config = dict(
    n_layer=12,
    d_model=384,
    n_experts=80,
    experts_per_token=4,
    d_expert=160,
    d_shared_expert=0,
    activation='polyrelu',
    moe_layers=[1, 2, 3, 4, 5, 6, 7, 8, 9, 10, 11],
    router_score='softmax',
    normalize_top_k=True,
    routed_scale=2.5,
    balance_loss=0.0102,
    balance_bias=False,
    router_z_loss=0.001,
    init_std_router=0.00813,
    lr_router=0.000905,
    vocab_size=32000,
    norm='rmsnorm',
    norm_eps=1e-06,
    tie_embeddings='early',
    optimizer='adamw',
    lr=0.00122,
    beta1=0.95,
    beta2=0.99,
    batch_tokens=[65536, 131072],
    seq_len=1024,
    train_tokens=1000000000,
    steps=10804,
    dataset='wikipedia_en',
)
Below are experts of layer 7 (counted from 0) of a mixture-of-experts language model. Rows are named router (the router's row for the expert), up (a neuron's input weights, with its number), down (a neuron's output weights, with its number) and show model dimensions 0-127. Each number is 500 + 25 x the weight over its row's rms, rounded and kept within 0 to 999. Numbers have three digits each.
After each expert's rows: a language model's description of what the expert responds to. This comes from a sample of Wikipedia text that the model never trained on.

# expert 54
router:513493485510507507496507503504504484505483495498486483443479515497496504496507510468487506471502510482494540517449504487501480506550505487507492511511487520463440514513509461528482494537525476512515475484494534504494504503496493496476470482508537540476538482482481481483519479480500508482510534511509506496509494488483505509503461501470534504493470487503514568492494498525581507504460
up0:447511478547487500503549502502493486521505493535452530466507511511513506494478492482525501484532570468520520481507460486513551473485533490477500519526464511486500472496520490483504493477451474530520509545512480522492498491473481517431455536500498483523501527533527463525524474523490503513522474505485515471521470475530531526484502495489544553526530570487480484496471474498557518499498
down0:541492527503514528516521507524485520500490498484511507470530486497492478425514504500514477501530524469499495509471515484532478455503525490506452528505506505501531468482489568463530503476507434501494523501469499486496464509516491493416502507509534501514479502481511470496475510484498537519526533499490500483490516492509520495483507532476484523492487524492475493483527529486494493543435
up1:480499489504516497471500517486501484489507508490513493516521516469495497494495484461528490495479473531463540455508478521487508481520545512480484560499503527496527528486535507507481503460458483513494470535478487497475503496518495495515516509488483538487487490486459551517483479512461494488458468474503482509512483465428539531529489476535538488463494443477470515447540534498471481527498
down1:494486493501504534504477506536495450505498515467496505468496470539536450495468490513480529525520560540515502524475499503514538481517540479502471543475518532536487488513492515473479512522467516527478503507492480532492519484521463512538475459527523479485450529499506520459521498490457496520495503483504518485491438532495516538482540430537521495525538540544493481502451518513488504520472
Description: Inner or final fragments of proper names and species or place names, such as Tur-bat, Mé-z-ières, Mi-rr-or, plus ice and heat.

# expert 31
router:495503503514506505492506491508482495498483494512503497481476454535440503485499538506478474478498498485485488464494516481534474518523507481493496512503492527511499482483503481495486447460490507527523447534494485507491505492505498494467492471489495482481511472532474484482514457490456529496489494482493506492508495513489470488506585516439488473473478517504451521493499458486518521509531
up0:527499458483485508497545496516515471510493477455485532519521477503461509524483524491485480498491529505478475521523472477516538493509520534480473528488484493502474446504469523494468511495502523509511508475474469532492521476503449495505508481517511450463530500493511512514519490469507492498486538514531569511588459533498475537522531486463513503521469485524533499501515535505556502548476
down0:466506514483494483531452464508522491497471478530514516495508504529506495520510503481546556497496528498496467477474479526464510526487510475545486508460546527479493513471544495483520552481507476474482484519489506487493435476475520541482467489484483508498458538511474532480502502476527502518530503499502464521502519465501496476460499453499485455485514495532487424487523452461512493496537
up1:507532455501472553493480467569464501501498504508518503517479484525493504507497505500515518521510538492502520454551468538554526465483538493486512525527484489464481508520494516531483508465508492520557495501542497554481502496538514482490479487503486489500506525481554501477479545501538532467511526527511501494495500521505530528525523466479471454536505495531460490491515524532473509502526
down1:488505468524485464455485510473486547455505478492498540508495518524515514543470502512513558510486505516453493494534482473497524500520492536475536519482553469530470476488509513462501503518463427497516527511500459521468523467531500509529522534491503453497517495532494491478475525471530513517508515527500490455452522477515493466519489500484500493455523501505499522513480541493511474515550
Description: Line breaks, pipes and labels in infoboxes, discographies and code lists, e.g. coordinates N, Prize |, Nueva, Label, Canadian.

# expert 35
router:513486492514514505495508515510505496495514500507479489519534490435480481466500556486472538527479500565533532542514500434512459430515505484517489505506493501526495535474512531522488537474485478500473466532509521506497507471534498491545504482521487536464488504494508399523465459541492547478518507502516508493502491524499488513504473551470518512530510506509477512490509480541500502504464
up0:501520510497511520488553477506507448507491455511466538522497523514489476555465489467479514489515509507519524457526516516488525440503489484548462478488513482523537483491498518498518518523532532498470476528510539543467535484508500509517527512498519507534533491493478474484489516497490524516509485477478472498477533462520494531545460525482515560480475539497499474467490476509520541486467
down0:500508515486499523553476509558491559487488532519528487504506465566491530516510471484432503509469501500483475507531506544519455475460508465472515499535501538497509482474502521437513533532510486496486483495495496482511502505499499497506473497506497515479482494488526511486500519530502497492477489521528507500498528511533506454496484510520507550506510483520479477443502430515522487551491
up1:501498518506486517494506497514470458494513488496494509498495521489474512496478508470513501541533535474501469474467486494512514519492511485507496514488457528485481500486545500524546525511503502493485517482486536531495513517522478465518537500496522496537462542525490508511507522523521479520518503478483527439520471529509466534476541491499510510474525549504454518445495553532509512523498
down1:511484504510537461493538479469498508491468495552480525439508478487513505487544517427461507511491501523510526518517490513482519509519499489525509488513469513486486535496507540478572472481525503488492487500453521485517505456517542507536528532474479450501480508498531494514494483513515468510480466508471529495540529498507497498503456495530493539532508474492501502495519482532521544470499
Description: The word the inside titles and proper names, like Beyond the Lights, Centre for the Study, The Room at the End.

# expert 15
router:493507500500503507492503499507495492513463498500524521427527476416494519544490467427503520495506500433539497478517440471507495519508504507475498502506496487468461515491469504468490555458482543512508512523540485507498509500500496498468493525506545419482478481498513498510502491534465483508513575504492503494503497474523488471508524535513536525513524505503545488500512508533532512504513
up0:489514506485486550510503525547480515498471491499494500499548536469506470528516522500532531541481542490510498533490523472519494544525561523459461493483504546500527492497505508523510499488533529534517502534475483523459563514481458512518512517528457509490506540487492483484479514484464541454553518472529495499475465504514489459496503538516537527533536534482489522470522511520500483498476
down0:493471523525505486525499511493531476486510504471481524485509481507510513472498515506514487508482513507446488481535501500507543480482517485514526486500505538498500521514533500509513494506510472480489499501558500411495502523543521479480514509519535528524514486491503487563500501507507498523455463514542487543519498509469517492491497519467510507480491519482486463544513481471486556475465
up1:513508502532490557507541534507512537528552467501523476497510475508490496501493479490545545476505541500511495463513495456542487497538490469490466513578442487484515494525463495502455480521515521500484486535523498526506491467506529440460495458498494487504495528528524488474499542529475547489481524511522509434510513532524478481533503461500480518511513476544491495450529505485462506545480
down1:501478485474485482502528472472499483478536482437475466503514515476461479522494497511508465507509463501499537497524499507440489496491522458500527495504528565465511461423486465497474486497530487484465501513508483495477496528488561506507517510532493496511469521486524495483473492515524476497495488495521478551505516473506463478467504503434543483492529470474480468534496512469497489457489
Description: Commas closing a clause in plot or biography narration, often about women or family, as in "told her parents, ashamed"; also the words wife, daughter, she.

# expert 56
router:484512491512498507495505504510510498498508494516521515463549521487472497491499474533505490555491510463486441507465514469499528504428505486472491505506493502462498528587505516551492476503451555501501476535504480501493498492513494494485510495505506505514499506532512504507494499475527483471510520540483507492505495513457514501505495513474499451523477519509506540491496523518473470509541
up0:519504509517533540502509518524522511479518497511508511540536531549508504481510517496507521478495558535485542481471505472528464530505496501498476497496427481497496498463457517484474531475488496520523531507491527508484505475508479493489530517517522489509449459506515512564529516455479516429503496515460483467547501508542527488543518477525486523504471496498515518499537512475518494504506
down0:520535497488492466484484496455480486501505481501508493461524469510495518449504496485445483528510473531516473464510517507512456510431500471549488504480485539527534499498540495476508500512485491500504501551497478487523502551515492518517509529460526506457510493491495466450512485534547499528488460477530524501510522449492522516501476490524524504494546483499487518519455488503508501501480
up1:517463498528524548491494495523529491491492451512512474477539509526477514527471479456506530476526543504478504515478495490529501521500522515500516491533458495493527519500508493486470509473527499497511439516494548503463519490534505484529485529512486507482504484528547506478472508459453520472498463497490549504511499506496483514508519507469521501494479525516495498520461527511502509551482
down1:523504490483515517511458508502496512482490441488479509491526504534456507522484516503495502512504532529515504534533519505515433499476510505482494471529520501521507518526518501536527522523516536534537530531495573476511503529473482449496476522483524472527493512491429506514448458506520517472458525514543489520511527490515517491497544468463455485504486519452530485487470490510473454513503
Description: Last word or suffix of multiword names and noun phrases before punctuation, like Penn Station, Covered Bridge, airstrikes, Detachment.

# expert 7
router:511494483488504508496507501503527493510490495500493507466470503524486498491490537500504497504503510527488486530537466478503493536507503490499491507512501489498512464451507496477470534488575505465528535495517489506500502468520498494497492500494511517562494501501493512521478534465501533503509473433484500495505497498508482429509529529493492496513507548505555486491499482496532483510504
up0:509546485516512523491558501497502440522458513522567508458502480485534495467504517487509495507491480493512536486512479514503502519485498524524459491505466536454504434486485479512452485467490492524532484467529508510511501456473493482456539506559506463526485528533503532529516496514517485479516503490468496492493463494465487540499487466516490469464484526489530487472501529490445507542528
down0:505464485474406432512507461458532517508527513489482466517526518531551471499469490449501496415510499529443503531483491492463525499496500496501484480512514509522470445503520540468494492516529487532482490525487487488509531523520552506493523497518529463480523487474508480483461517517533503534542446504488497521505497484487532506513474521509471521485506509480511483533493533489469515506489
up1:451509500522491524510519515518486491497515488511479555492509495477482484432521514478501494502496508482441496512476477519492492500481486501475502541513467487514536491471548509468512477507525502508523461491508475511485485512524489499509532495477464465509505522514521532481521501457485555480524462484516522482523481485509469510502477492484477518497462481506457461499484507507500494495493
down1:506487462504509497475499486537522496503511501468506490469503554512501467529467514496507489476517528551460498481499500451490550502506498464496460458536541525510546517514527526458478494494519530497533475502508487526499482495494545481483474496513493485477455543487521505517470542519486501491516526531487481508510511493496535483491463531519511508547533480528438480506537520519514487470467
Description: Prepositions, articles and conjunctions right after a sentence subject, like "Rybak after", "Prabhavalkar as", "by", "the", plus table separator rows.

# expert 26
router:502503488529493505495510496505527490507482497493519482530501511523445462453504499569532492490499515544524495485475500463526512563456504495504490509504491495496482522478511542514508514504437476501480461540485475506489509502486496495532484477497514489479524504477496537505461433487460471480494488508477508491506492520441451446504451536438540497539483528502465536493482515454471472509492
up0:502509496493463491471482515531499483478529526516521520504505461507525504548515472501480461509536474498513470484488466500551486505497509506490459539514500537520466480470541514487489495474524520520470477519485549525497519489500502492480478477454513475522484493510471508482489484498523484568548488506539537450501465514512529470514562524490480550480504488507504505474490510470504509497508
down0:548464516496512515528486490528512514544491533521481527458485487517501493519494468540472517496502514446508491523512469547488492517492523536520496493547493538511526518477522472492500504484521507488521529466525485534488510472511500468527484440532520527462521515505533489527484502489534534498542485517529477509478544488508511565519532462499469511496499513529511475509496533514526517524486
up1:527471475484445504496516482522493491492523465531527498494504513488515489541517455472537507512502515547500496491530485511522517490517491500480485469503508502461497463477537495444542520499476521476540462447501493533452530496512481437453509512496498547458489474501483497477469517481456505515483530520514517474501507452476511458503465493508494537502468528510504533500497513437484528573486
down1:475559498485493504493516470511537482536500472502490531469519501556526514514504485521455463508519493498518471457485511510512479510477499508480506526485533484503471472515495489481520526492527539490531476491509493488498507496504494477475535479491492491472529541509506457506573502524495529513452485533486504475498498478433515479464491504513492521505469434510481558459473440514500501495517
Description: Word fragments and suffixes inside quoted song, book or place names and foreign words, such as Cis-tern, Bis-bee, Expedition-en.

# expert 46
router:513509503514505510499510510510470488519466421502500481451512504545468494506489485537512514491523518521479459503484503495515482486541503496469492509501496503468504458546494472497474462478529527546511502476527515503492507504523472498464524517503484457481518511536543494510479476560458521505513561484504506495501504526466468494505465522479520440508510474509452474498517525482509503504480
up0:490462485522496489458488541528458494466459503504526523475521514492507519478515481471534509504508543534484501502477457483512509521505523499450468499491490497473512485457489551498422493516517491476477508494503547525492550448483497445481500496487507494502517486503525509546535518514483499448486513516505546471496473522544519446516486524503548496512487539570535498425526505483470462500505
down0:502508531513505503487449491497526530488499502501430517509481493481480535475501502502477485502509478498529474485488484483499482501490511503516484465434506499527538510537493489496517511485503484484485519486466526489510509509476461500513508507540489517500533505470508527497515506532520565501493525505504490518551495505500548521529514523550514494506510505529484541473503467519449539517470
up1:497506497504509545505521483486496464499490485488539510478549466496504531502457511491561514481483512507477517477517479494484489495490548513510474532538503478510481485493473497466459505520483536489527476522519510526519542492549498452510514490542511444457451504484536488508482510554485525512492479490485529502516474468520511498492495460480499494518491512499474511508530517526470477503482
down1:519499525466521500553479456471500554519468533514495497499489539476511490509533549513486490536488508537450484505530509475515523486507483512505469507514491503515498509500500489509517484486508474506527499511465541526515500510471467469518465569533533506474525524485498493495473503534519498504453483454504497503512546519513500545504518546519488506501500519476496487493486500497445510507487
Description: Line breaks ending sentences, table rows or list items, and == heading markers between article sections.

# expert 47
router:506497498507482512497503500514481491499498493497480505548507531472479521477486501455498542547541523457421559483511484419490504568475508514505482495500500508445480501511513469466505525477513543511495534523500502510483499507513489502532500491510433458526487497473543519502491499496554495494503499505499504496509491515487475468501489480515493517501494469513466537494505537473474462503501
up0:481464479474523499493505496504506511486494493484487496515491540555445472479476483512533497473540506504506491429491511510467473457496486506509477516487513505494484503432499476487474494485541491488505502536479463482467483523522505498506514481501522480494517516547460489486513508517492522517504421472464487516496505496518459467513547507516507493484499489498529515486512491487462521478478
down0:498507487483472487513553525478480496491526479466458498501515529515520516494448492511496538508501468567491515495508529492461515472503514480494516505486507500489494499498491493487492515533497463500530515495474479473465497488549511575510538453523501473451545478512466492465511527538513487499495534520486471485481506529492485514522510472520457477489490488514491482467525468481507507509438
up1:523508484534504504489484512503507491494495482463476539474464484461541512501483528455529531497504516526497516525476521499438476553500510509461511497506480483481509502541460471485517502496515482482508482486472495499486506506474500494466409564510531498454477468488491514473481528447507519494468470560511483488488490528523442524488478504509514533541458498514570498516500509469474540477492
down1:522459517518479434493473483483537500543480557496465544510530500502555476489443509463510496504539456497520499503479496495513483488463504529492529503525516526517473469469494557438501476464487468458487467547480514502550498534541472512513469471511492544439523466522516513519464530499513465484473513474515491429525492509471496495458501490485521501509487508505465499530512513481492520466523
Description: Indefinite articles and determiners such as a, an, one, this, another, same, including word pieces continuing after An.

# expert 60
router:505502502509507506489508501505529492503475496493478508514519490514542483497495454475535520486505486538494566462454548493481490549491512483521497503504488500534501485537519451571503544472498494476492495483514494503497503491490494497497489507504468421446500500471541529465517527485432497508518534512487504495506493514492457474501512535533474494452444533502460502489502450512523510503510
up0:538482478495500509504504472510514493507520491511526510495563529506509500477495580488490518486494492521505537515515527473521525514498532460513478508523514500478482518546463517498476499451530509530512487506557502501479496493485470491522515527505464521460460434450478492496523483491501479478482497477520495478484451482472496490529516521504492496508465456494533482505488497520492502513485
down0:514547494497460487492531534476498510469515502534550487469504510504472527461494488509476505492473468499469457493493491484459494513480482512510522465490485492461483493480468516521459532583474510502464505479466513503533501457499529471555479472520465527509511473503548519468504502474473498499489516486460498530493520508524481521475502460521494492531527449464498486528483472538521520464542
up1:482489481552486542469537482482496446476491484479514506489482506473477541524463489552541519506524545483518526489490515509526484506477507536540462539522505526532483486471479467473467527506528521509502477533473506537497528535521494502472544468476483502497474518527528506542480509519497487513504474519494552489512485473486513460494493479480507501504496515496447474479515521488458520497518
down1:509515495539513479526522512496528508514529504489506506471487550504480490488552452540514444503495497531497435518515485508472481480500509501522497510517494455473442519461513500491484535507500534514475520529501465456541487489466537554508539531474508509509513478548510527548487473500519528501502493475513486451520518498519506488493500472520461476511538498430482538504498533543502518494468
Description: Final fragments of foreign personal and place names, such as Zvez-da, Rá-ck-eve, Tynd-all, plus United States and closing parentheses.

# expert 48
router:493521465497498507491504503509501495508493484497522505466473488504494535541479540476529486542526513527517528528506509465514545463514510495497498503503493497499482505528479519574462559529517531494504526490521496506498497502522492493487557524516522535466509505474535524475541492489553526493501504480458499494510492517496486543507542528566496424536494477506497523493460492562465559502446
up0:521486495492537526475472486534515486504522477480484486489512488502500460510509497493503498554563502499487481496486519538534519454492491523422477507532482499490514488501488454476468492474471522481500488489506513502502528493516499503474488498526477522474515498527484478500534495503508509510545462496476524457483504504474474498490479479494502496439453483531494516506538536485536515503448
down0:485456461526457470457489554482527521474526465514523508495510501504534473462495464503493479510475516467493500514506507507489469505495494492494479515486541510527502524499495534515501539509502518472489494472510478423505532505444508492509503500497475492573504448489517478523504553501477500535539494469485489485482477492478494462477480473511488529478555514487480483471536507469551495535543
up1:552497487517534510434518496494502471544488507486548521492502495510478478539463494493523489519533525551480543551474513453504536487502481502497488490549495506535480493508513498479486523491507484511459533506506508497495468479515473477478482523509514457478480494512556515502480542517483499501502539502491483491475447498478461475515498497504500521538492515522487484482476545550520473502541
down1:467491496512498480521542481493508535483492538507486512454466477528512501503514496476533488508511488462497504456527481450488480515513518515492474512478527500521543519538501507531501508479488466481522473465498506520507494510460500490480531504488550492562473531509540471519487464495504486522517478513489503523540567478472527508489502527473512521522511497505517500483508508480471516503503
Description: Table pipes, scores and positions in football squads (MF, FW, GK, 0–0), and words in debut sentences like scoring, was.

# expert 27
router:509517501510508512496505509502513500510493496501521495434511490509519477581496546559534510549497493465547506533453506460488502527512508472460495504506499502532540514561522506527515490508499533482530507495542476504494505496526496495500485516504463475520513488485507550497510447493499494480528530475504503496508495519448485504502525502463518498457484518506530553495483494486471499504478
up0:507493517490525507502487497508485490486453526470528498528500517534468454518497531465508525499483500500528485493459508505459459541466503517513506467502513488529456493514517492512500493493522522527536516507511478509517505473498525520542492482467506517471461485464457499548466460544494494498472498523510499471489536528447497509475503491469522466499526476534507505520531478520485475498471
down0:518525464496485511495556504519499522492510465498477503483465515453535509497495514506458518525462546492538510515543454507492520520469559536511489463483485461494501527492510526495533555505507469544509506522580502524516486503509511483508521443543442479489523537498489483514541476476504474507516490481495498459452534471500486508504464484481512485521483491464485554514540548552518513476492
up1:479508517461498558457552508513509445520516495498453517511499507545489503469438481510487512473485552483487494470467505480485481488544551509489514506530464518508478516530507501475498520501506525535512514467512493516514516487527476525498514473577492526460522505544499502505474492498525510480493478511499545475490442519479507499552471516513492526470529514532506483521520524514473518516525
down1:551478466477502501475532522498479429491510532500459470516492486520483511491491532507492459470524516491514502468504493484523496518501466512501571505499510520578493488516489482479520522507513547493496501538471494534499482494516474496507458520493535511466501484481506487473520477461516489542461513529494533462502503467511517539507506505523496482520518480533482468532530480487474455457462
Description: Table pipes and semicolons plus nouns and past participles inside phrases, e.g. zone, representation, associated, refitted, surrounded, density figures.

# expert 32
router:530506492491503503491509491509470490496489490500513490448493537540504480452492493487497475496500513464496516533532535513507484500501501490497493509505494519524505532485470489517517539460439489558497548482486510504493508469549492493513472494498503546460501481507468461527516497448533523490505466504507507495503494491470480504510491478521497522468479481506517536493538513503531514508540
up0:469479470512498548469576518561477516469543493483452532470504464500491503507505500510501493549486513497548495492503497478489478488556491486465497496559482500472484477465531525529501501494518470498488515545518550477501511485494504458516506515507547528496469517525499497500495494495477499480530523504506487501481461526531488528529500479456511485534554516503515524469502498485492465546482
down0:450499506481498531531541489525518511514469505486496502497477478510478456503524524510469473495549522516519493526497470534466535450464521495493502462514500526531468477499500488521526518530529523498455508535535540503496465480482529511519474510530523479504471501460549498496503520577501461528465480486554484494493495524460536492501468468498490476525486488510483506519517512478520498495465
up1:491474451462536501505518498541508455497501480499514558500521475531493488545497515538489483511475507475451552460500472522480473497543532531508481481535500536475471556504528496477513503479487489491477497501511472494459536510505506476503532499538487538534463531518530494502490532512508491465538476502492502492499468523531504472535513516479493506515493531524521497482519523504496492546497
down1:544483487533498505438490513507511528534482458479503518515493492464468522471435491508504510488505524529512518512482529460470527508493521500510503517470453498507517540509496477474497505482495529453507492478530467555505496448502492517496528510519505522491491529510557482484449482503438503493456521512512491533460499571499521506488507503511543513549480434499477498487509548480477455482561
Description: Periods, quote-periods and colons closing sentences in plot summaries and infobox lines, plus table separator rows and final title words.

# expert 41
router:503492504508502507494504502509458500495486493502526526435525531512457486536495502483548529522508504441535500521485516489499488480502503512503494506501491498488467504526522524517496467456475475449525470488504508503497505505481493497437468514504527492542505486527486478580512497516452489501514484489506505491502495493499518447504557497469520471485564485506485445489489490491515481509501
up0:500511498505481542483493530527497480530522456502478473519497503493485494498512519451538495516483525513455468550512497514525516499454513481464473504501442503500476495534473498524496507538520490504468521518516559517494489495564490461471535509470512468492482482528520499569510489471524487519507526479503524510551500520512515500520491511491483517481475477517490485534499508543514431480458
down0:474475506520469499468544507487518561453497522526536486504504503534527545434491492507548479509522508468473485489503469512488502502466497527511470452490474530494479478534512509483492526505489511470580459491484514473493558507492501457511533499505522505506503501480471489512484543524509493509532499458475512492518476471494507498515491506456520527538487554513494516485513549500500478509489
up1:524501510558501501500521485512468485535495495486518474547539533506492489540443498492481529477543485484472525455496465461525506509496493512533519460516514538467531502545490504495476482458492526494449507488488537512498497514493536487500492471512474495506485464515512455526476528537488458489506487491501492482509491518518502529513467495466507519491509503577473500507514527484456474518504
down1:456444488486493458499482508442503542475532465480529530531500495486516504473475518523510565461519540523500556503479500478519488530501497493542517494522478458474487496492512509435516519530505480491486476549485524488483501527505429479508527490475505527524520510552475474521478497508499524509502461488504556484512468508514468530524495506484514495459524528531529474502506495498511514498480
Description: Possessives and the before nouns, such as its, their, his, especially in military, institutional and royal history; also regiment, palace, Brigade.

# expert 51
router:511493491497508506495506492506511494502506493498506521530501522545506478479494480570506505524533496495565489514468521462523526493537502493506490508509496505526495553501437484465470503511535468557474495525479473501496503480560491495539502483496490471538526505537507499491525463499525528460497474483485504495513497549512505490509480503470505537500493505508508485494458511472509488508573
up0:479511507527478488487520526530503486540518454505518494468494535527500502467500525458477490530481519512532463512514519439517467515531518482500486514501468476529462522502484508478505516526538488532486488522500495499496502541500485501491444446524485501495443525482539502461520500473482517491557467472466514473531452508491468512523488510524471525471486494510510474466546511499496452493509
down0:505478442511510457513511513481508497515515494487478534499458496501546481503499508529514486518518476516525508503500502491470489512511512502482462470508505525531507514479483499488497512510485493473532504476530461504486531527500481505498514508505488471543493496526535469506475512556483517492508479491467521495504475485512521467481534481503524493466481548451523484498530479507554506511497
up1:497515467481496521501512473497529528524526505515466509503516433502502535539484469494516518531551516515518461489499493506484528475554492481500541502507460512512477455483490509459517506505528543497484520491497538514446479499512523471517503530489510452471441507508529447487506531477524448538478535477500491460519485526534523538520495493499533519496510505523460464516478480475522520491503
down1:466520476470464521479508470474485491473512444473508519442517494502508499484474493508521459438514469504500517509510472524519506498511556499473494475491478478527485528503479501491478478526503506490487563477497497523512500510481495493470467513490473459498461487526493507502509484511491489497515485480528492500541494557497543489454493550538523500502537474519554528510521512540499518521472
Description: Thai script byte pieces in Thai place-name tables, plus inner pieces of foreign names like Hichens and Gavilán, and the word "by".

# expert 63
router:487493477496497505492509517498517494496465491473497504537498547494487510530493461490499523484521528504470484477535499470547487535560522505503482496506499500446504447469463469513453481483458473477506516458503491513505496494529497497505443488524453495500491521503461547519490547473469510521494454478489495496519499491483500498506503504508530471498501489501575502479503533505487464514479
up0:516522508502506505507490486491504521495474525536499454566493483466491494553481478461494521481490471540531500486482465522493527529494523510523511520504521501502470484452492489495464488503495472496472527491518503514499495509474503514536440496496488498517450518514492524512537509443532512518511507505485493507483506558462468506499484499500527490475507460506496482488485517507507480495544
down0:541474478480469372487468514485538484515543455464472503546518537503492499477603518510479514518532493501489566498473502465509451518521490476517482542532487473482525491503546487488493554521506500484480510543480449492519542504461494522504497495513513501549510499509517503480519493522530514500509517502538482542480533482505483492521502565469508534487493510534506519541534506537498497519480
up1:491496503493488504508503512495503494474507491485521542525466503484485545499496466489515491434487504467511485552505511506529505533496506482480499502509503527488496527501524444490484554447489492522485491513506486505513509530472513508436493498468476496553503532506517521473514478549518506555481458492481493492523509505537498511495496498454541493465502439484489504514501512503497518481485
down1:500522512464495540498485459464491508498496505492512523489470557477461488527484516494522443482469514495468486552492510480492491496495482533506481476508526451538490547524532505490502538514497530476510447498504545468516485538494530480472508498453491463571464535507442518494483508502514486521485498474503451475521517502538501511479542533497517513492517483492517529461554490523498475529514
Description: First names and surnames of people in lists, casts and tables, e.g. Wilson, David, Jimmy, surname endings like -ić, -son, -ley.

# expert 30
router:492509488504490507494505489503533497493480491510515498486508482468470524511492502471477472552530504502497529515526503506502506469452503485464493507501496510483478519471472499515497455497465501493486461485499532506489506496489491496465500524493554552499477517480535510474511453551507463520499488490489502492510495521529519527499447472494510473507532502511468527491503508517450478499488
up0:515480473523500533481496480548503484476516501470542493509530483523516490542475496515484499538503553476509477483491476507549524525490492544488491527554495516504516437499508502540498441520537509506527502511492520488485533482481487468436528492504494453556536527535490488482477481490495461455556525489505523469558501512460534480517513520495516493464500477563493501511483531521491515486489
down0:479474516510526531502495507490499493521477519512493559497531469508494497532566499520479524496485489488489469541492493496465524467487508502539458457528482469526506529505498457503503473486493531528483491536514501474544519507517503472490472506484530489497521460478513451496472499475488506505543506497530494506542499499524484524504490527499478499508471499535462489502497494514497509487481
up1:436538506520506526485480516517529483511470462462523520506512505516517530478494496540512534504507466507441488494449492461480535459469505527487498481504475521525532457525512476492512501482501500505486486511501528540486496498526517510496529489502512502509475493508493510518494514470521500488500531458467517479530476498536472489539517485518463539538435502504473529460513477584487507503544
down1:475480494517435497503531501497516464487517494518484524523507523526503475471527471447508493477426500459487478494481494504506512473502510514526455479515520525472527514480500509536538532469493485531489505517507498436491506479507499467538497521531484465500447524528544508457505500524549518520534477499507499475489506520489511544523483497472503537535486474482487495495541488478503445517552
Description: Words naming companies, industries or careers in titles and headings, such as Commercial bank, Career, Billboard, RCA, plus Thai-script bytes.

# expert 25
router:492505489534502508495507496503458492496510497498518542500507492513529473450499475497499470500495525504487495499523515506491472518504507480475492509504494518511524474498506531457482498446519463538532524509515509505496503527546496495488513502521470427483480524510502437450512565444498491509481482501493505495503495494529546496509489548510508468524448528506493484499486555503514508507526
up0:512516462492494496468492508495543505517502430497529494470494487506505522492480526492497526508491502559510469476495440459514474490523539511510467501561464499514531487486453528510488455477520511510517514449511504515511532495503503470513511474521461503532489507553536505495534510506510492486527498449492480453494504543467515497556506487468531520510522526538519478501488488498448453480471
down0:511499473491492462501449526471528549487528488484504487515505492525525488535468480526489485554504489499499505522483487475507471477517503476502482502511520538494467483448443484504486511497495458504511510522500508478526490509496479539520488508547528476506533520519512509483505524531458534477467524508504481478440527580506482466472512521532558527532518484465493520491508522458559514525514
up1:470483471521514514447500533500484465514489477513528541479551489557466490529487490501491483513566538522473495517483503487498523531555493478453437489504499483511496439500511557516474467469504494535544490517525542536481498486524494479473482468519511452500521487488502495539479501500526495474555459490484491440528432523522485454514522500480508495516515512504507483469502489474474473538518
down1:503519473475469485520487516477430543502510504512495478544515470510514535470512488520444545502476501493442469493490511499489517494491495481526527442497467509493469490488451513504508507491461500503510466502504519507472471481474494496499497462512533488554480499497526502500495500511475464503481511511516506468444488499553505500473538496475522499481534476527492492465512473465528463476510
Description: Apostrophes in possessive 's (people's, firm's), commas after names, and words like told, must, good, early in discursive prose.

# expert 20
router:496509485504497509496504484504473498506513490498479511460516493496477481505497523489534526482518482458514526544494449467464497455509506489491494504505498485534544517493518494528507494466521500494509532485527513503493511504508495496520506515495520471518516496458501461541494530562473546498510498473484503493503496485490475511501538494467522466547488516506471534494523497572499480504477
up0:486479461508485540491534519494512476515521522472510536496509519504520502476489516487525503481522507474498456476488525530493480493437488458506492513542467478490544447510468482533475545512555500488485496495460499528476479449503498477504513483483464538487481500492497501515492524536525497495510476488487495476570459502496476505544544485479541498537442477534502517452492501452526534549518
down0:463511536477493488509499449506525534535480511480483523509434489473490499511500478512514524521475531502482498508549520447509500508521499526552477495457503475509473520519490484512507503508493515461440502487503523504493493535504523520528515482479505523496520492503521476528443490501525515512480527550516486513493529421494533531500531508504511521520512526484495482509496509526474502522522
up1:531486517513503537412555413497496453542502463534510549482490528498510487510480511537497543468533527514503441526534485487490552514491481561500481517536481503498490508535538484531488484506488505491481529501516515499475521490505495504486480496544512481536520517553509540479520497488565519484498486482519463486530469516500490515511480475519499462488469503499512499480524504479494522493501
down1:491505511452523498479493490505458515564505483497493534503502484478468477513538490485496486466488494532525484508470523487493439481476479476510512512513537507502512485522521530495498473510515497482528470484504475454482472508513530484536493512515518505447539484541461464465536512517486503456500479491511532504505511474502540510488535466532493497447494471522450519503487469476486515497483
Description: Pipes, zeros and small numbers inside sports statistics tables and semicolon lists, e.g. GP | PPG, (0), −1, sq mi.

# expert 9
router:513501506502495508494504497507512494499493493503550513464483504436497529555497460497527494520513498453507464533488525439492512509493503498479498504506499483474499493501498466467504472518507457472527508500546512510496504476486493498463485527493488518462515519477501517496482519505452502504498546439520505495503497539483534495508437535523520488547471475507527507495466471479511494504486
up0:483513480472507526496530512541475514535457487477497541480542514517535476531483516509551519485500517504461517479509464505484458449533505483476504482479463489509490498511481505459486439470546516532508495539573536496487533486495496469527500459503472498498497500500502463482513498500529526497541481460530508511504445480475486462494468527480525509474521519500479469496540518528506516543478
down0:511537573497533481506474524477476470476514476497552538504517509489495495487457472561514483525513474531480498506505478467513500541462477491513435503479490460498508482489519536495537487541466466508507541499475516504511521465525492473474532457495521520514511504529507466506549447518443491554520483515520495476531484496535468502456467488510483534464469476485542523517486518507482513512477
up1:492519509490504510470481465534531474515478501506431490464496529482500499522513520509491467504562484472476446543541493481488541486551504448511480475510466491465508501506516517489470473505506495505517466485470470544525513496463491492512476454493528515472549471467472474490464479492501481476500513503484500477509471517476493467503502461513517451491527488518512495540516454488529521471560
down1:514506550494510515521493519516489525492495464502528525517501500530483446565465422543491529480460484551554533527493532523523488490495513524518511561513504531486496485534508517502514502474496532508523479500463423505507499486505490466481477518504570489474526510515494498495491475523492466494523489530497509478521490508504500463499507463522475490443528494539484482482492446501463490481513
Description: Numbers and candidate or party words in election result tables, such as 2,412, 100.00%, Republican, and career nouns like degree, seat, lobbyist.